config.toml
n_experts = 96
activation = "geglu"
router_score = "softmax"
vocab_size = 8192
norm = "rmsnorm"
norm_eps = 1e-05
batch_tokens = [65536, 131072, 262144]
dataset = "wikipedia_en"
Below are experts of layer 4 (counted from 0) of a mixture-of-experts language model. Rows are named router (the router's row for the expert), gate (a neuron's input weights, with its number), up (a neuron's input weights, with its number) and show model dimensions 168-223. Each number is 200 + 30 x the weight over its row's rms, rounded and kept within 0 to 999.
After each expert's rows: a language model's description of what the expert responds to. This comes from a sample of Wikipedia text that the model never trained on.

# expert 9
router,214,203,191,217,200,203,154,220,219,190,208,264,204,232,201,168,206,180,237,207,214,159,181,184,207,169,191,195,203,224,207,166,244,230,227,211,143,205,208,202,240,169,204,186,147,185,183,176,192,186,208,178,208,233,192,216
gate0,197,163,186,231,166,233,169,200,246,219,173,120,204,187,162,161,198,200,262,202,196,216,180,210,197,182,194,214,214,128,187,193,97,175,243,219,162,223,153,165,244,191,230,204,202,169,235,158,171,172,212,236,228,258,199,187
up0,214,232,214,193,201,199,204,247,164,159,253,260,187,196,213,261,200,182,162,201,229,224,197,201,198,219,169,162,170,234,212,176,221,197,173,197,230,191,228,238,189,249,190,208,161,210,156,215,190,227,214,182,188,137,217,182
gate1,212,185,241,210,165,192,185,192,173,182,244,235,207,194,227,171,180,226,203,219,163,207,200,174,224,208,233,251,246,202,197,204,270,294,253,147,190,137,172,193,241,211,205,191,218,135,114,214,217,230,200,193,167,202,180,208
up1,237,181,157,223,212,247,212,173,276,184,168,206,215,199,164,231,252,149,194,235,246,196,226,243,215,217,213,193,156,211,217,190,164,150,217,215,210,220,231,156,143,153,225,197,171,239,245,200,238,151,190,219,240,220,254,206
gate2,214,185,203,166,256,239,135,204,162,199,228,201,186,214,200,165,192,196,201,202,221,209,187,192,192,239,221,211,210,154,174,253,218,190,215,214,200,175,188,205,204,134,240,178,191,191,149,196,200,251,213,159,148,140,219,222
up2,216,173,194,263,169,178,202,201,233,157,156,210,187,189,236,249,242,186,236,182,217,193,248,190,224,176,227,195,190,232,221,185,224,222,142,207,204,226,205,167,209,243,177,240,152,162,229,220,221,134,193,258,226,247,196,174
gate3,216,247,188,294,214,201,211,206,231,193,173,250,211,219,174,256,208,161,135,230,137,217,195,198,168,154,225,209,189,184,214,216,229,232,177,171,233,223,176,155,230,240,207,201,205,165,226,156,248,189,198,204,230,185,181,162
up3,218,218,221,247,234,157,240,194,192,215,168,195,169,217,224,201,175,223,184,179,182,175,230,170,166,181,208,197,182,198,170,169,229,194,142,142,169,293,203,187,228,225,179,212,196,169,254,208,202,245,222,266,215,216,138,168
It responds to: Pieces of Italian, French, Portuguese, Spanish and German names and phrases, such as Union-e Sportiva, Muse-u, Compagn-ie, La, Los.

# expert 10
router,219,178,195,251,195,208,159,177,189,181,213,215,211,217,194,218,243,190,210,189,248,193,223,189,228,138,214,219,168,259,208,196,280,207,230,165,207,200,221,180,244,207,231,178,152,167,203,170,197,162,155,164,243,185,238,232
gate0,146,144,213,239,181,232,210,235,180,223,238,246,248,203,186,201,153,177,176,212,227,199,210,188,168,212,206,179,234,244,203,221,117,212,247,162,201,215,160,228,232,226,204,254,177,215,185,204,170,197,172,206,169,272,178,230
up0,163,210,238,216,205,188,228,207,154,242,201,192,203,223,234,192,173,220,180,187,194,227,177,179,167,175,202,207,251,243,159,207,162,200,204,196,215,203,189,236,223,231,205,224,153,253,223,236,170,207,194,230,183,229,169,211
gate1,269,212,211,208,174,213,184,207,181,151,267,174,188,191,186,244,245,203,182,195,255,186,254,238,208,177,213,239,212,244,188,208,216,213,180,182,184,198,253,206,192,209,215,165,163,207,180,178,214,210,206,219,232,208,202,185
up1,167,226,237,197,191,162,230,208,143,233,253,151,154,196,193,219,200,227,153,149,202,206,226,174,184,148,196,178,239,168,155,255,199,182,172,207,225,226,211,241,151,267,182,227,178,193,217,234,155,241,238,237,203,186,176,158
gate2,280,164,173,226,198,212,115,188,181,180,223,206,192,189,161,204,214,160,212,209,208,220,205,181,189,189,203,248,203,252,226,198,197,172,267,153,174,244,217,162,229,199,188,218,127,240,200,183,220,177,186,249,207,190,232,218
up2,209,239,230,194,227,161,218,156,160,226,222,193,149,179,181,229,189,236,159,173,202,231,183,146,170,158,164,207,237,218,166,249,192,169,221,199,231,245,179,223,169,250,187,209,177,200,206,228,168,183,219,234,195,141,205,181
gate3,277,167,191,173,276,236,160,165,207,223,169,214,259,213,186,171,274,121,201,228,234,199,207,206,190,230,205,236,219,202,216,217,174,181,205,195,177,164,235,168,215,215,241,193,192,219,155,175,245,208,185,216,191,190,183,226
up3,192,174,170,225,153,224,187,255,224,148,199,210,214,189,195,198,181,168,226,227,172,163,226,253,227,225,239,196,178,217,236,154,197,242,231,200,155,182,224,182,229,157,207,193,182,166,205,191,202,177,188,167,226,237,221,204
It responds to: First or early word pieces of split words, mostly consonant clusters like c, sc, ch, Sp, fa, as in wood-creeper, bureaucratic.

# expert 0
router,225,162,172,248,162,204,179,219,244,193,205,236,212,223,229,214,225,195,206,257,225,187,257,162,204,192,262,210,191,190,224,146,235,230,246,199,162,178,226,189,257,178,224,169,125,163,216,166,215,211,180,194,234,204,231,240
gate0,208,188,239,203,190,192,194,221,174,184,182,174,217,252,218,207,162,189,208,200,195,186,195,197,237,181,247,224,214,174,232,184,241,223,214,184,156,232,178,218,225,172,228,234,194,175,212,213,206,242,212,194,177,216,185,251
up0,206,212,232,187,197,162,157,211,157,192,167,141,218,235,243,195,171,192,185,197,172,175,221,213,210,161,200,198,255,167,213,199,202,227,192,180,137,208,155,224,208,223,235,236,211,204,186,231,209,204,218,207,173,178,148,207
gate1,223,235,211,193,182,189,192,162,227,162,253,202,213,196,165,199,202,187,169,202,208,169,210,177,160,141,224,169,237,170,188,213,218,180,189,177,184,171,181,205,195,184,255,200,220,205,221,204,195,212,159,183,202,198,242,250
up1,211,214,211,220,133,202,193,236,198,188,189,252,156,195,207,182,207,196,178,219,205,164,214,134,175,140,265,179,152,199,173,209,228,189,161,158,170,210,246,202,205,238,198,221,197,186,188,149,149,186,192,189,186,239,213,270
gate2,191,201,183,218,187,239,219,239,220,228,251,257,178,191,243,234,195,200,208,233,180,236,194,172,214,193,176,226,229,182,189,171,170,215,212,190,217,228,196,175,220,190,204,191,216,149,226,214,197,175,193,200,227,181,223,153
up2,163,209,226,182,196,209,251,241,182,219,183,233,190,155,223,152,167,235,222,220,141,211,164,158,182,197,205,176,248,213,219,201,155,139,199,186,204,202,194,202,232,207,197,198,272,193,202,178,185,204,221,256,195,153,195,206
gate3,201,158,158,215,178,214,220,197,226,209,212,212,220,241,177,195,224,200,239,212,187,193,211,226,238,239,210,187,168,215,226,230,268,174,226,192,204,200,220,204,232,179,243,157,215,222,195,196,182,169,228,186,214,245,219,201
up3,179,235,201,202,199,227,188,215,188,148,221,247,207,170,179,195,222,184,189,212,201,157,224,196,201,235,202,215,192,252,177,192,124,215,210,147,148,181,221,178,204,157,203,231,174,164,137,212,182,176,183,161,186,196,237,236
It responds to: Pipe separators and capitalized first tokens of table cells, especially after a method column in MMA fight records, e.g. Submission (armbar) |.

# expert 60
router,193,200,200,271,166,227,180,210,244,183,227,210,230,207,202,171,205,161,218,241,204,191,237,196,245,204,249,234,166,214,207,146,264,178,232,167,207,188,213,177,258,132,213,179,171,209,198,206,213,210,189,154,203,220,219,244
gate0,184,164,186,222,170,202,166,208,161,191,199,320,201,216,213,173,196,206,206,253,235,181,255,167,212,211,212,189,193,227,203,248,201,236,232,229,204,150,190,188,246,244,205,203,195,211,125,215,182,200,204,190,219,201,217,252
up0,243,187,195,220,222,226,180,241,245,149,190,211,217,233,159,217,235,138,214,216,219,170,184,237,198,192,228,222,181,230,243,171,230,217,229,188,172,219,215,180,210,144,217,193,152,158,198,175,207,150,168,140,193,212,195,205
gate1,175,191,218,221,214,176,242,206,221,202,242,181,225,179,207,173,171,201,248,226,230,174,187,195,197,175,197,226,172,226,157,173,168,208,226,248,140,143,267,208,282,188,199,250,201,229,139,152,202,215,203,193,202,225,204,188
up1,216,151,149,176,190,217,206,167,176,198,110,230,182,231,208,202,219,256,197,195,186,205,222,199,217,175,225,171,190,163,255,234,265,189,149,168,213,247,162,209,156,219,197,160,205,160,237,214,160,187,185,228,247,171,210,152
gate2,214,249,209,255,177,242,264,235,202,217,227,183,234,193,230,164,211,179,163,211,206,210,267,143,240,228,245,207,195,171,174,159,192,164,227,154,204,168,186,194,260,197,188,163,197,213,199,159,241,279,167,161,229,170,327,214
up2,218,224,230,275,223,247,251,229,181,226,207,175,261,171,241,179,196,189,162,211,198,201,250,143,251,239,235,216,218,167,148,175,223,170,212,186,206,165,184,202,237,207,180,177,208,230,161,169,249,274,210,161,238,159,290,195
gate3,199,184,158,250,250,194,199,213,162,212,182,192,188,180,215,166,184,203,243,226,206,135,215,175,193,218,256,139,221,183,187,208,211,154,208,227,157,164,203,167,157,204,253,211,201,135,191,160,178,252,187,226,172,176,208,185
up3,194,187,209,210,160,229,188,235,229,189,224,213,228,202,182,199,228,195,148,184,200,227,203,192,154,220,222,191,175,198,178,176,154,194,227,166,217,210,194,148,219,212,175,233,179,241,242,325,219,196,191,188,194,223,176,206
It responds to: Numbers, pipes and line breaks inside statistics tables such as football appearances and goals or cricket averages, e.g. | 9 | 0 |.

# expert 25
router,215,214,165,249,161,217,155,231,240,152,223,216,228,237,190,226,254,191,225,221,215,186,204,216,174,227,244,207,160,235,216,189,194,182,222,189,191,209,238,164,205,160,250,174,175,151,184,179,254,156,175,203,198,216,212,229
gate0,171,215,203,205,203,232,208,231,219,223,228,221,163,242,182,174,240,229,170,204,206,180,200,189,211,233,166,271,164,220,178,193,196,217,230,209,187,179,189,189,255,164,207,169,221,230,148,192,175,152,206,166,163,187,203,184
up0,188,191,194,212,242,238,196,246,238,238,155,213,233,171,209,206,162,154,196,223,220,198,212,224,201,155,203,165,243,171,191,185,203,248,209,208,169,183,196,195,172,233,229,195,171,207,243,200,200,220,184,151,217,230,169,184
gate1,179,188,203,225,194,187,154,159,188,182,246,247,271,294,206,218,190,226,250,183,232,169,167,202,232,204,210,197,176,227,198,177,189,215,200,201,228,226,162,242,179,243,260,216,185,175,197,154,150,194,224,176,207,146,138,199
up1,168,221,203,202,185,177,188,152,182,220,216,244,213,241,198,227,189,219,258,150,165,191,171,165,170,233,202,144,200,212,162,225,162,197,173,199,207,245,151,275,152,257,218,207,202,167,241,179,158,160,218,217,188,133,160,208
gate2,208,237,225,226,221,174,244,242,184,191,188,198,269,194,226,197,180,230,232,196,203,180,196,237,157,214,246,213,263,185,194,152,227,212,175,191,113,183,154,280,218,139,187,258,200,211,171,130,119,174,206,243,197,240,147,181
up2,222,147,170,198,176,234,116,180,229,181,211,198,150,226,169,173,201,179,167,214,212,222,257,178,234,159,196,205,137,216,216,216,232,224,213,210,223,195,266,125,244,241,241,181,153,182,213,227,244,222,184,157,237,205,235,233
gate3,243,183,188,165,185,229,212,153,266,150,232,291,189,210,200,196,187,192,202,216,230,224,164,191,202,237,203,240,217,227,161,225,182,230,229,190,239,224,204,150,218,208,307,217,134,191,240,169,176,207,214,201,137,189,168,194
up3,196,143,173,273,214,180,197,195,184,187,208,132,207,201,143,194,213,190,208,199,189,184,276,176,202,139,233,202,148,165,237,153,215,204,195,177,174,193,186,245,209,183,138,172,199,223,154,233,229,190,158,138,229,219,239,213
It responds to: Leading list dashes before Born or Died, table pipes, date dashes, and kinship or role words like daughter, brother, wife, commander.

# expert 57
router,251,216,184,217,169,206,197,242,202,173,213,192,246,209,225,195,194,190,235,254,245,200,230,208,202,185,217,235,193,240,270,174,230,227,251,201,167,211,200,214,244,199,226,169,138,192,166,165,182,190,209,196,225,217,223,218
gate0,204,119,182,191,168,184,148,246,175,206,218,175,210,171,222,258,209,198,201,207,143,171,206,236,204,182,270,259,177,205,167,127,189,207,213,202,181,232,223,162,220,184,128,206,154,209,228,202,258,173,158,201,173,212,209,233
up0,221,202,190,266,200,251,195,157,212,172,198,241,229,216,148,184,271,138,229,245,253,233,220,203,231,219,198,183,177,217,233,186,199,213,244,206,197,157,178,203,178,204,290,177,235,216,162,158,212,167,170,180,253,170,206,210
gate1,189,233,212,201,203,196,162,234,241,179,184,241,190,169,191,204,134,208,191,195,167,215,240,236,148,187,144,200,182,204,222,220,182,234,194,187,203,183,155,157,139,237,177,226,233,217,170,193,164,237,195,203,219,234,230,202
up1,140,223,209,205,184,190,204,221,235,212,203,271,256,205,186,145,209,173,181,136,181,238,153,170,268,195,202,185,215,256,172,184,193,212,216,159,120,216,223,237,183,223,171,201,260,214,168,217,185,169,177,172,251,221,155,224
gate2,207,190,182,254,212,191,208,202,183,235,199,219,224,172,184,186,170,189,235,205,221,202,178,154,159,212,180,269,216,252,223,179,191,178,217,216,171,211,200,207,154,197,192,183,191,198,216,178,202,187,197,207,186,208,236,218
up2,218,183,206,184,183,200,170,260,167,253,186,192,187,194,233,235,179,203,241,215,179,205,171,212,191,155,222,207,232,238,184,155,166,183,255,248,204,272,201,208,185,217,196,215,224,163,255,194,188,210,159,202,223,171,214,179
gate3,208,195,222,202,193,217,163,156,147,200,216,181,258,196,155,204,272,218,195,224,237,206,204,169,211,198,224,206,179,189,161,197,175,207,226,187,215,173,214,228,245,221,200,247,157,216,211,225,172,244,204,211,210,161,202,227
up3,182,255,199,149,174,230,203,179,149,207,206,183,233,192,214,207,241,215,167,174,223,231,188,206,216,172,198,237,191,201,168,186,169,161,229,223,215,222,193,200,241,232,168,224,189,240,249,263,189,231,226,184,198,192,225,230
It responds to: Digits and decimal points in statistical tables, signed values after minus signs like −0.6, codes like CD, KGZ, and abbreviations.

# expert 46
router,229,211,168,220,153,232,162,220,248,163,210,213,231,214,188,181,230,192,222,279,180,168,202,189,236,167,242,208,161,229,229,184,229,226,233,249,202,179,238,147,216,163,207,211,180,178,188,163,181,191,178,188,235,209,218,224
gate0,168,270,231,172,203,193,168,174,194,180,150,235,189,217,187,195,249,256,216,214,200,217,204,233,183,238,224,223,139,156,204,198,219,214,177,257,188,192,245,133,212,232,185,164,218,182,190,210,185,167,198,253,200,139,227,181
up0,217,142,184,227,185,154,181,216,225,185,189,178,180,176,225,208,175,185,169,177,230,146,180,228,178,199,213,193,206,209,193,172,192,177,221,206,194,192,106,247,207,174,197,235,149,243,161,190,209,220,203,190,241,215,175,199
gate1,234,177,255,175,206,214,217,164,179,203,253,189,202,188,201,161,184,250,196,241,147,226,200,250,177,137,203,177,159,182,174,234,147,211,129,205,240,158,243,172,218,209,184,217,229,210,248,230,212,243,119,255,156,184,161,211
up1,208,210,225,183,211,198,176,207,182,211,208,165,230,214,204,190,202,258,138,191,185,182,222,215,172,164,217,200,261,194,198,167,235,252,186,234,275,197,240,181,214,189,202,176,191,206,210,203,176,222,180,219,192,164,217,237
gate2,244,178,221,204,154,212,177,237,209,197,215,203,227,260,204,208,175,226,233,260,187,218,240,149,236,219,226,203,244,197,184,195,200,198,206,240,195,173,228,134,208,187,192,160,246,189,206,175,152,184,131,209,223,194,213,204
up2,159,194,171,211,249,167,218,164,206,202,191,195,176,160,199,162,230,170,213,171,218,160,164,261,177,194,223,202,170,242,225,178,197,215,217,193,167,211,164,302,194,190,234,241,148,185,166,225,231,205,246,188,166,240,173,208
gate3,226,176,198,208,142,236,175,210,223,178,230,196,188,235,246,248,206,213,265,196,230,129,189,192,274,166,165,190,268,237,169,168,251,194,201,221,201,226,269,150,227,190,265,230,172,198,197,194,181,180,212,150,244,237,215,206
up3,183,201,219,171,160,162,233,189,199,228,215,179,168,216,198,219,182,258,197,183,180,184,172,139,235,175,156,155,255,173,136,231,191,161,185,238,245,224,197,186,180,222,219,238,244,221,216,206,151,210,228,224,195,184,226,155
It responds to: Slashes in ratings, ratios and codes like 6.4/10 and 0.8/4, and career or chart verbs like remained, became, went, Nominated.

# expert 2
router,205,194,178,223,174,198,173,202,218,166,200,202,243,245,186,211,211,186,218,233,249,166,234,225,206,201,262,228,174,204,256,162,215,236,271,236,198,186,208,173,220,180,243,173,164,214,193,163,196,200,173,167,204,227,214,211
gate0,226,193,170,195,186,199,126,271,242,190,261,261,245,147,165,247,207,177,199,189,199,196,212,206,195,183,174,190,223,202,258,201,251,205,149,187,148,187,239,195,197,227,223,234,140,175,239,211,213,196,229,144,191,214,180,184
up0,155,190,214,170,217,150,181,200,216,237,246,191,190,169,174,255,226,220,154,144,198,225,226,201,201,180,166,163,231,143,198,240,200,173,147,203,209,201,183,208,137,246,179,252,169,192,233,253,162,224,260,198,182,159,171,168
gate1,284,214,197,197,220,221,163,195,291,203,231,199,198,223,249,180,254,178,206,258,194,160,199,181,229,144,223,230,246,205,171,198,206,217,223,185,141,159,230,220,258,176,220,181,178,191,117,154,216,181,155,222,177,223,206,205
up1,266,246,239,170,231,133,166,215,208,246,191,175,205,229,206,187,225,214,137,190,214,185,178,142,173,171,194,141,281,181,209,209,227,187,202,235,196,198,166,199,190,209,189,173,232,191,165,203,217,232,199,261,169,159,191,180
gate2,153,138,184,190,204,216,190,269,119,173,218,192,243,182,205,162,217,194,181,181,192,179,218,194,159,151,176,161,217,196,238,195,163,267,204,218,184,219,198,169,223,188,193,181,199,203,216,224,211,206,245,218,211,142,204,241
up2,175,215,197,197,219,142,220,217,171,198,176,215,205,168,208,226,210,232,156,166,187,236,167,189,136,251,176,223,171,185,201,200,195,179,203,187,223,252,155,223,185,217,145,197,155,197,238,204,197,193,164,157,182,200,238,209
gate3,196,229,248,204,186,279,202,250,163,190,236,235,221,199,214,221,223,184,242,198,229,250,257,244,203,201,234,229,192,219,272,191,186,190,196,186,207,201,170,170,234,207,205,193,208,203,169,199,191,193,116,187,221,173,218,222
up3,190,145,151,227,186,196,204,170,235,207,192,197,190,252,220,190,163,202,171,210,130,127,168,172,231,201,182,207,182,225,122,180,222,229,236,177,169,215,212,222,185,186,212,202,176,182,179,189,229,185,255,195,197,262,219,178
It responds to: Job titles and past participles in biographies after was, is or a, such as known, named, member, appointed, Chief, coach.

# expert 41
router,231,203,195,222,181,205,201,208,209,178,234,227,234,211,218,197,233,175,232,277,203,174,180,206,228,205,238,249,193,222,222,184,215,227,226,195,203,180,208,152,212,142,219,157,177,215,204,152,193,178,174,143,275,241,172,261
gate0,227,184,212,195,178,201,114,217,221,211,199,246,183,170,209,205,155,167,199,204,182,139,211,193,205,170,186,204,196,180,199,247,217,179,172,188,163,221,193,199,176,222,181,195,246,193,181,168,194,158,156,239,182,220,159,196
up0,178,215,155,187,211,197,284,191,193,190,199,157,235,250,182,188,263,208,210,243,245,198,225,205,202,213,209,230,195,225,236,153,243,221,233,229,203,167,229,219,244,165,214,187,130,194,204,240,196,237,246,197,242,161,238,243
gate1,196,179,256,206,210,216,170,230,290,201,209,214,228,145,201,227,232,182,212,236,228,178,209,229,230,133,222,243,187,240,167,181,204,227,214,183,198,189,169,222,213,101,168,210,205,168,222,146,204,164,201,195,201,188,147,215
up1,215,223,159,204,163,244,164,163,208,185,186,210,201,242,173,174,184,157,204,157,226,181,209,197,218,234,183,233,211,173,256,181,233,189,191,230,216,222,170,176,222,291,215,206,187,184,210,239,225,204,194,213,202,183,255,231
gate2,216,150,190,208,166,178,187,245,198,231,240,209,206,210,200,249,228,221,231,198,214,198,225,157,139,225,210,190,196,209,232,166,236,204,175,197,217,240,203,169,195,187,213,166,188,214,181,179,279,193,151,236,164,247,236,206
up2,211,204,175,246,204,258,191,186,227,159,206,228,203,185,209,153,207,152,202,204,246,173,228,213,244,177,222,268,172,273,168,200,227,213,245,189,163,165,220,222,233,196,180,232,184,153,166,204,186,189,239,160,192,196,231,186
gate3,187,184,217,187,231,164,153,159,163,197,214,173,174,233,234,231,189,265,199,162,165,176,216,209,267,129,194,258,195,222,149,179,195,172,174,201,238,246,161,201,201,201,207,175,205,232,226,132,159,224,138,196,255,185,191,218
up3,229,252,193,237,175,229,213,224,228,247,184,222,221,196,197,204,189,183,226,195,199,235,221,235,153,263,191,172,195,197,157,271,189,242,172,205,173,173,196,166,205,195,154,255,179,170,194,220,238,189,177,126,177,219,209,182
It responds to: Indefinite articles and to after prepositions or verbs (onto a stretcher, on an adventure, expanded to occupy), plus table cell separators and double spaces.

# expert 30
router,249,178,193,242,201,252,171,209,200,141,216,249,223,225,157,180,243,180,221,236,255,140,210,228,233,182,236,231,185,231,274,159,222,175,200,196,136,192,224,156,199,184,205,129,188,183,177,181,193,212,182,180,220,250,244,223
gate0,193,187,189,142,193,238,216,213,177,210,220,192,222,191,215,217,188,214,219,211,183,210,156,182,205,225,192,144,197,198,191,205,201,217,184,207,264,206,213,156,151,172,194,229,175,170,260,175,192,224,242,224,217,247,193,188
up0,180,178,150,166,190,181,186,198,170,168,241,187,213,226,150,220,145,273,234,173,183,189,159,170,216,232,150,135,153,211,204,235,170,212,212,211,235,187,209,161,160,176,165,163,140,193,159,181,135,281,285,217,241,235,205,167
gate1,189,172,192,192,151,170,200,199,258,173,208,216,138,197,199,172,199,154,205,200,271,175,150,251,226,231,238,255,206,218,247,164,219,176,211,217,197,184,234,170,223,182,198,170,197,163,217,171,189,194,151,203,256,260,180,193
up1,165,221,244,168,212,172,186,153,216,181,183,194,130,187,194,185,174,199,176,184,209,195,160,229,193,193,182,219,209,155,236,193,186,140,168,228,220,224,158,195,167,221,178,178,245,185,217,209,180,219,170,261,222,230,180,154
gate2,262,241,186,237,220,195,203,191,173,193,195,209,238,241,207,193,202,206,189,143,193,178,199,189,189,155,208,188,191,209,223,181,242,181,173,169,256,286,173,186,198,215,221,214,211,193,171,163,159,224,196,223,153,228,194,187
up2,182,150,185,174,220,149,160,177,233,167,221,185,169,214,231,225,188,205,166,212,173,235,220,141,223,198,187,216,162,215,159,201,203,232,202,222,205,137,199,187,215,177,159,192,225,223,252,245,238,174,222,167,238,216,164,160
gate3,214,205,165,153,190,206,236,202,175,197,169,243,210,208,172,258,204,211,172,225,157,213,198,148,175,254,212,222,202,224,234,213,190,221,267,129,172,193,174,204,155,220,196,212,176,230,202,214,200,223,191,241,147,235,186,170
up3,191,160,141,188,173,164,236,186,213,218,194,192,194,188,222,193,234,218,233,177,225,164,192,194,172,220,198,176,240,203,208,178,195,200,193,234,200,197,141,145,216,232,205,207,153,177,256,222,175,198,237,200,195,182,145,191
It responds to: Conjunctions, prepositions and pronouns opening new clauses in biographical or route narrative, especially before, until, who, after, e.g. studied there before completing.

# expert 62
router,236,175,141,240,171,232,158,233,211,135,217,214,223,224,223,204,210,173,251,270,246,160,189,234,232,216,227,261,181,256,247,213,239,192,244,182,201,163,203,187,202,158,228,210,181,158,175,182,208,170,183,164,226,255,228,201
gate0,243,238,208,145,214,190,210,164,162,213,234,186,209,220,215,209,188,229,261,241,232,150,117,242,218,235,200,248,198,271,263,186,212,133,179,156,246,172,194,213,179,225,175,218,219,213,195,145,146,172,209,186,204,144,162,194
up0,202,167,226,193,180,204,223,251,201,164,204,207,239,207,153,260,181,170,177,170,209,200,240,193,164,177,198,129,215,147,175,226,203,172,178,176,180,164,280,236,204,139,251,211,180,173,218,235,191,240,187,195,213,208,279,216
gate1,180,246,184,223,176,212,204,197,209,212,162,190,203,238,138,223,196,207,210,189,206,214,183,210,246,209,189,178,225,233,171,100,215,192,173,248,199,176,223,154,189,115,177,188,196,216,170,211,227,198,207,193,186,229,221,196
up1,221,259,246,223,212,192,221,193,210,216,184,170,145,194,192,221,159,221,199,256,173,227,229,236,237,216,164,187,226,222,150,136,211,169,149,233,200,169,190,159,159,152,159,237,236,230,177,194,181,192,252,216,160,249,223,189
gate2,222,202,205,177,144,213,171,271,207,155,176,260,174,207,192,177,193,101,208,187,194,181,242,217,185,204,206,163,185,211,151,188,197,189,163,160,206,213,171,254,189,227,222,188,192,221,196,236,180,161,220,154,189,209,207,247
up2,214,200,181,272,213,166,195,190,205,207,206,220,163,161,170,212,243,194,192,239,214,185,194,158,254,253,231,206,183,166,267,202,196,225,178,193,168,141,232,208,246,163,233,170,235,201,196,249,181,210,204,152,270,210,224,157
gate3,160,174,219,186,199,172,224,206,213,191,197,229,176,217,215,197,191,187,221,196,249,157,235,244,201,234,204,247,229,204,216,194,209,173,170,218,176,185,258,238,205,161,193,198,214,209,183,164,166,203,153,234,269,218,176,127
up3,213,170,166,226,196,256,149,168,206,197,212,235,228,181,147,193,240,193,183,194,220,217,197,148,209,216,253,198,177,197,186,179,230,251,231,182,194,218,196,154,230,226,187,154,153,184,174,209,272,152,205,154,163,167,190,246
It responds to: The, this, its, his, their after prepositions, as in of the, to the, in this, before the noun.

# expert 49
router,200,158,180,231,176,219,180,239,232,188,194,217,189,202,249,207,168,192,209,230,210,194,216,207,189,229,208,190,191,261,205,209,275,217,230,205,136,189,232,181,250,188,239,188,197,154,159,200,215,191,206,157,193,260,194,201
gate0,185,210,186,276,156,178,173,216,191,200,221,206,235,220,162,175,184,186,198,195,248,203,211,177,183,190,196,203,192,234,228,156,238,217,224,178,193,213,269,209,197,196,266,217,187,221,158,198,160,207,228,158,218,232,240,187
up0,143,221,233,195,173,156,263,226,202,241,220,204,167,186,219,178,146,205,157,159,187,220,187,156,162,226,172,187,250,221,168,203,192,185,177,201,176,217,223,242,156,235,180,244,254,189,174,234,152,229,243,221,189,209,238,152
gate1,224,166,204,149,185,189,239,225,212,181,214,174,184,270,201,224,188,200,250,167,181,122,183,218,200,234,214,230,199,147,133,193,233,206,190,200,172,198,234,231,184,190,179,232,207,206,235,193,254,222,191,187,160,206,172,182
up1,218,206,197,160,193,230,236,235,190,165,148,195,216,225,224,196,192,189,179,213,173,176,176,238,161,210,191,259,227,147,186,218,243,230,160,201,194,179,179,224,217,225,230,202,318,238,186,175,224,224,214,233,182,185,202,194
gate2,225,185,205,192,148,174,201,206,234,231,241,211,187,256,213,154,223,171,205,205,218,271,196,191,232,218,208,189,171,186,204,199,166,216,230,229,205,165,273,167,233,218,231,210,202,226,209,144,233,164,213,225,206,232,156,143
up2,216,176,173,232,228,244,154,193,207,156,186,214,244,169,204,212,244,176,194,226,224,171,212,243,218,155,251,224,189,210,226,150,255,222,222,196,177,219,162,153,230,135,201,134,170,175,165,200,243,229,147,162,207,177,207,257
gate3,230,196,160,194,203,211,213,207,203,214,201,172,193,232,234,176,218,197,162,183,172,180,214,182,233,156,213,168,168,251,192,228,227,162,158,217,252,199,217,211,249,227,206,197,200,241,220,230,200,191,212,182,232,208,263,282
up3,209,211,218,214,209,210,177,151,189,183,232,249,222,206,182,253,218,163,230,252,225,168,201,248,208,200,191,232,167,163,236,158,180,238,220,168,172,215,214,155,164,180,226,154,157,208,210,173,198,192,178,229,174,221,167,141
It responds to: Single letters or short pieces early in names and abbreviations, such as C in Ce qui, Mc, Tu, plus quantity words like almost, approximately.

# expert 50
router,226,180,160,257,170,205,181,182,221,175,207,238,212,236,211,184,202,161,224,253,219,160,227,203,233,186,233,200,186,258,250,199,271,240,233,214,154,181,231,171,238,150,221,173,168,186,142,177,195,206,206,197,239,235,221,226
gate0,207,195,199,237,180,220,205,204,208,198,207,181,198,245,198,172,215,203,226,249,200,191,218,195,237,218,211,195,159,241,189,174,176,245,224,172,167,135,188,179,194,181,167,167,212,184,159,230,214,145,181,238,209,229,154,214
up0,210,190,206,204,241,169,214,184,173,232,182,186,160,195,251,123,167,201,175,228,157,233,178,218,204,186,182,165,222,202,181,202,183,218,195,183,186,184,171,220,134,268,162,222,241,198,153,181,173,211,206,259,191,216,128,142
gate1,234,214,184,215,223,198,180,235,185,192,202,205,215,219,156,180,222,197,235,186,229,202,256,209,204,216,221,192,230,271,184,188,205,197,167,177,143,213,227,236,230,223,211,201,225,200,169,182,182,236,205,219,225,222,268,225
up1,219,191,203,234,198,233,193,185,206,214,196,210,175,196,188,239,238,186,213,231,154,178,207,191,191,176,235,230,169,165,181,193,216,211,205,189,185,206,244,144,218,185,217,200,177,178,213,176,208,152,170,205,197,196,152,165
gate2,215,169,175,207,186,193,206,216,189,208,165,143,192,178,187,188,209,230,193,206,193,158,226,217,156,232,185,197,185,227,164,214,199,203,219,118,205,188,266,213,203,223,92,177,202,182,235,174,199,189,216,234,240,223,186,222
up2,163,216,197,186,181,181,231,212,232,122,172,216,225,229,203,167,156,207,156,162,233,162,232,166,203,231,227,195,182,233,191,195,169,268,253,215,177,176,136,191,169,209,170,181,291,200,135,215,191,198,219,183,229,228,204,209
gate3,235,221,138,229,224,207,206,199,198,163,232,239,256,162,129,161,198,129,245,208,194,216,251,180,212,229,195,202,214,213,240,181,173,240,231,181,162,146,254,190,194,211,186,160,218,207,215,222,186,229,196,186,245,228,174,162
up3,166,174,224,218,176,232,171,207,258,207,202,200,222,228,207,246,246,259,189,234,257,142,212,206,200,197,243,243,176,250,211,191,219,180,158,186,219,213,185,174,234,157,255,220,156,195,189,168,230,142,157,175,183,214,234,251
It responds to: Pipes, numbers and semicolons inside numeric statistics tables like league standings, vote counts or census figures, and heading equals signs.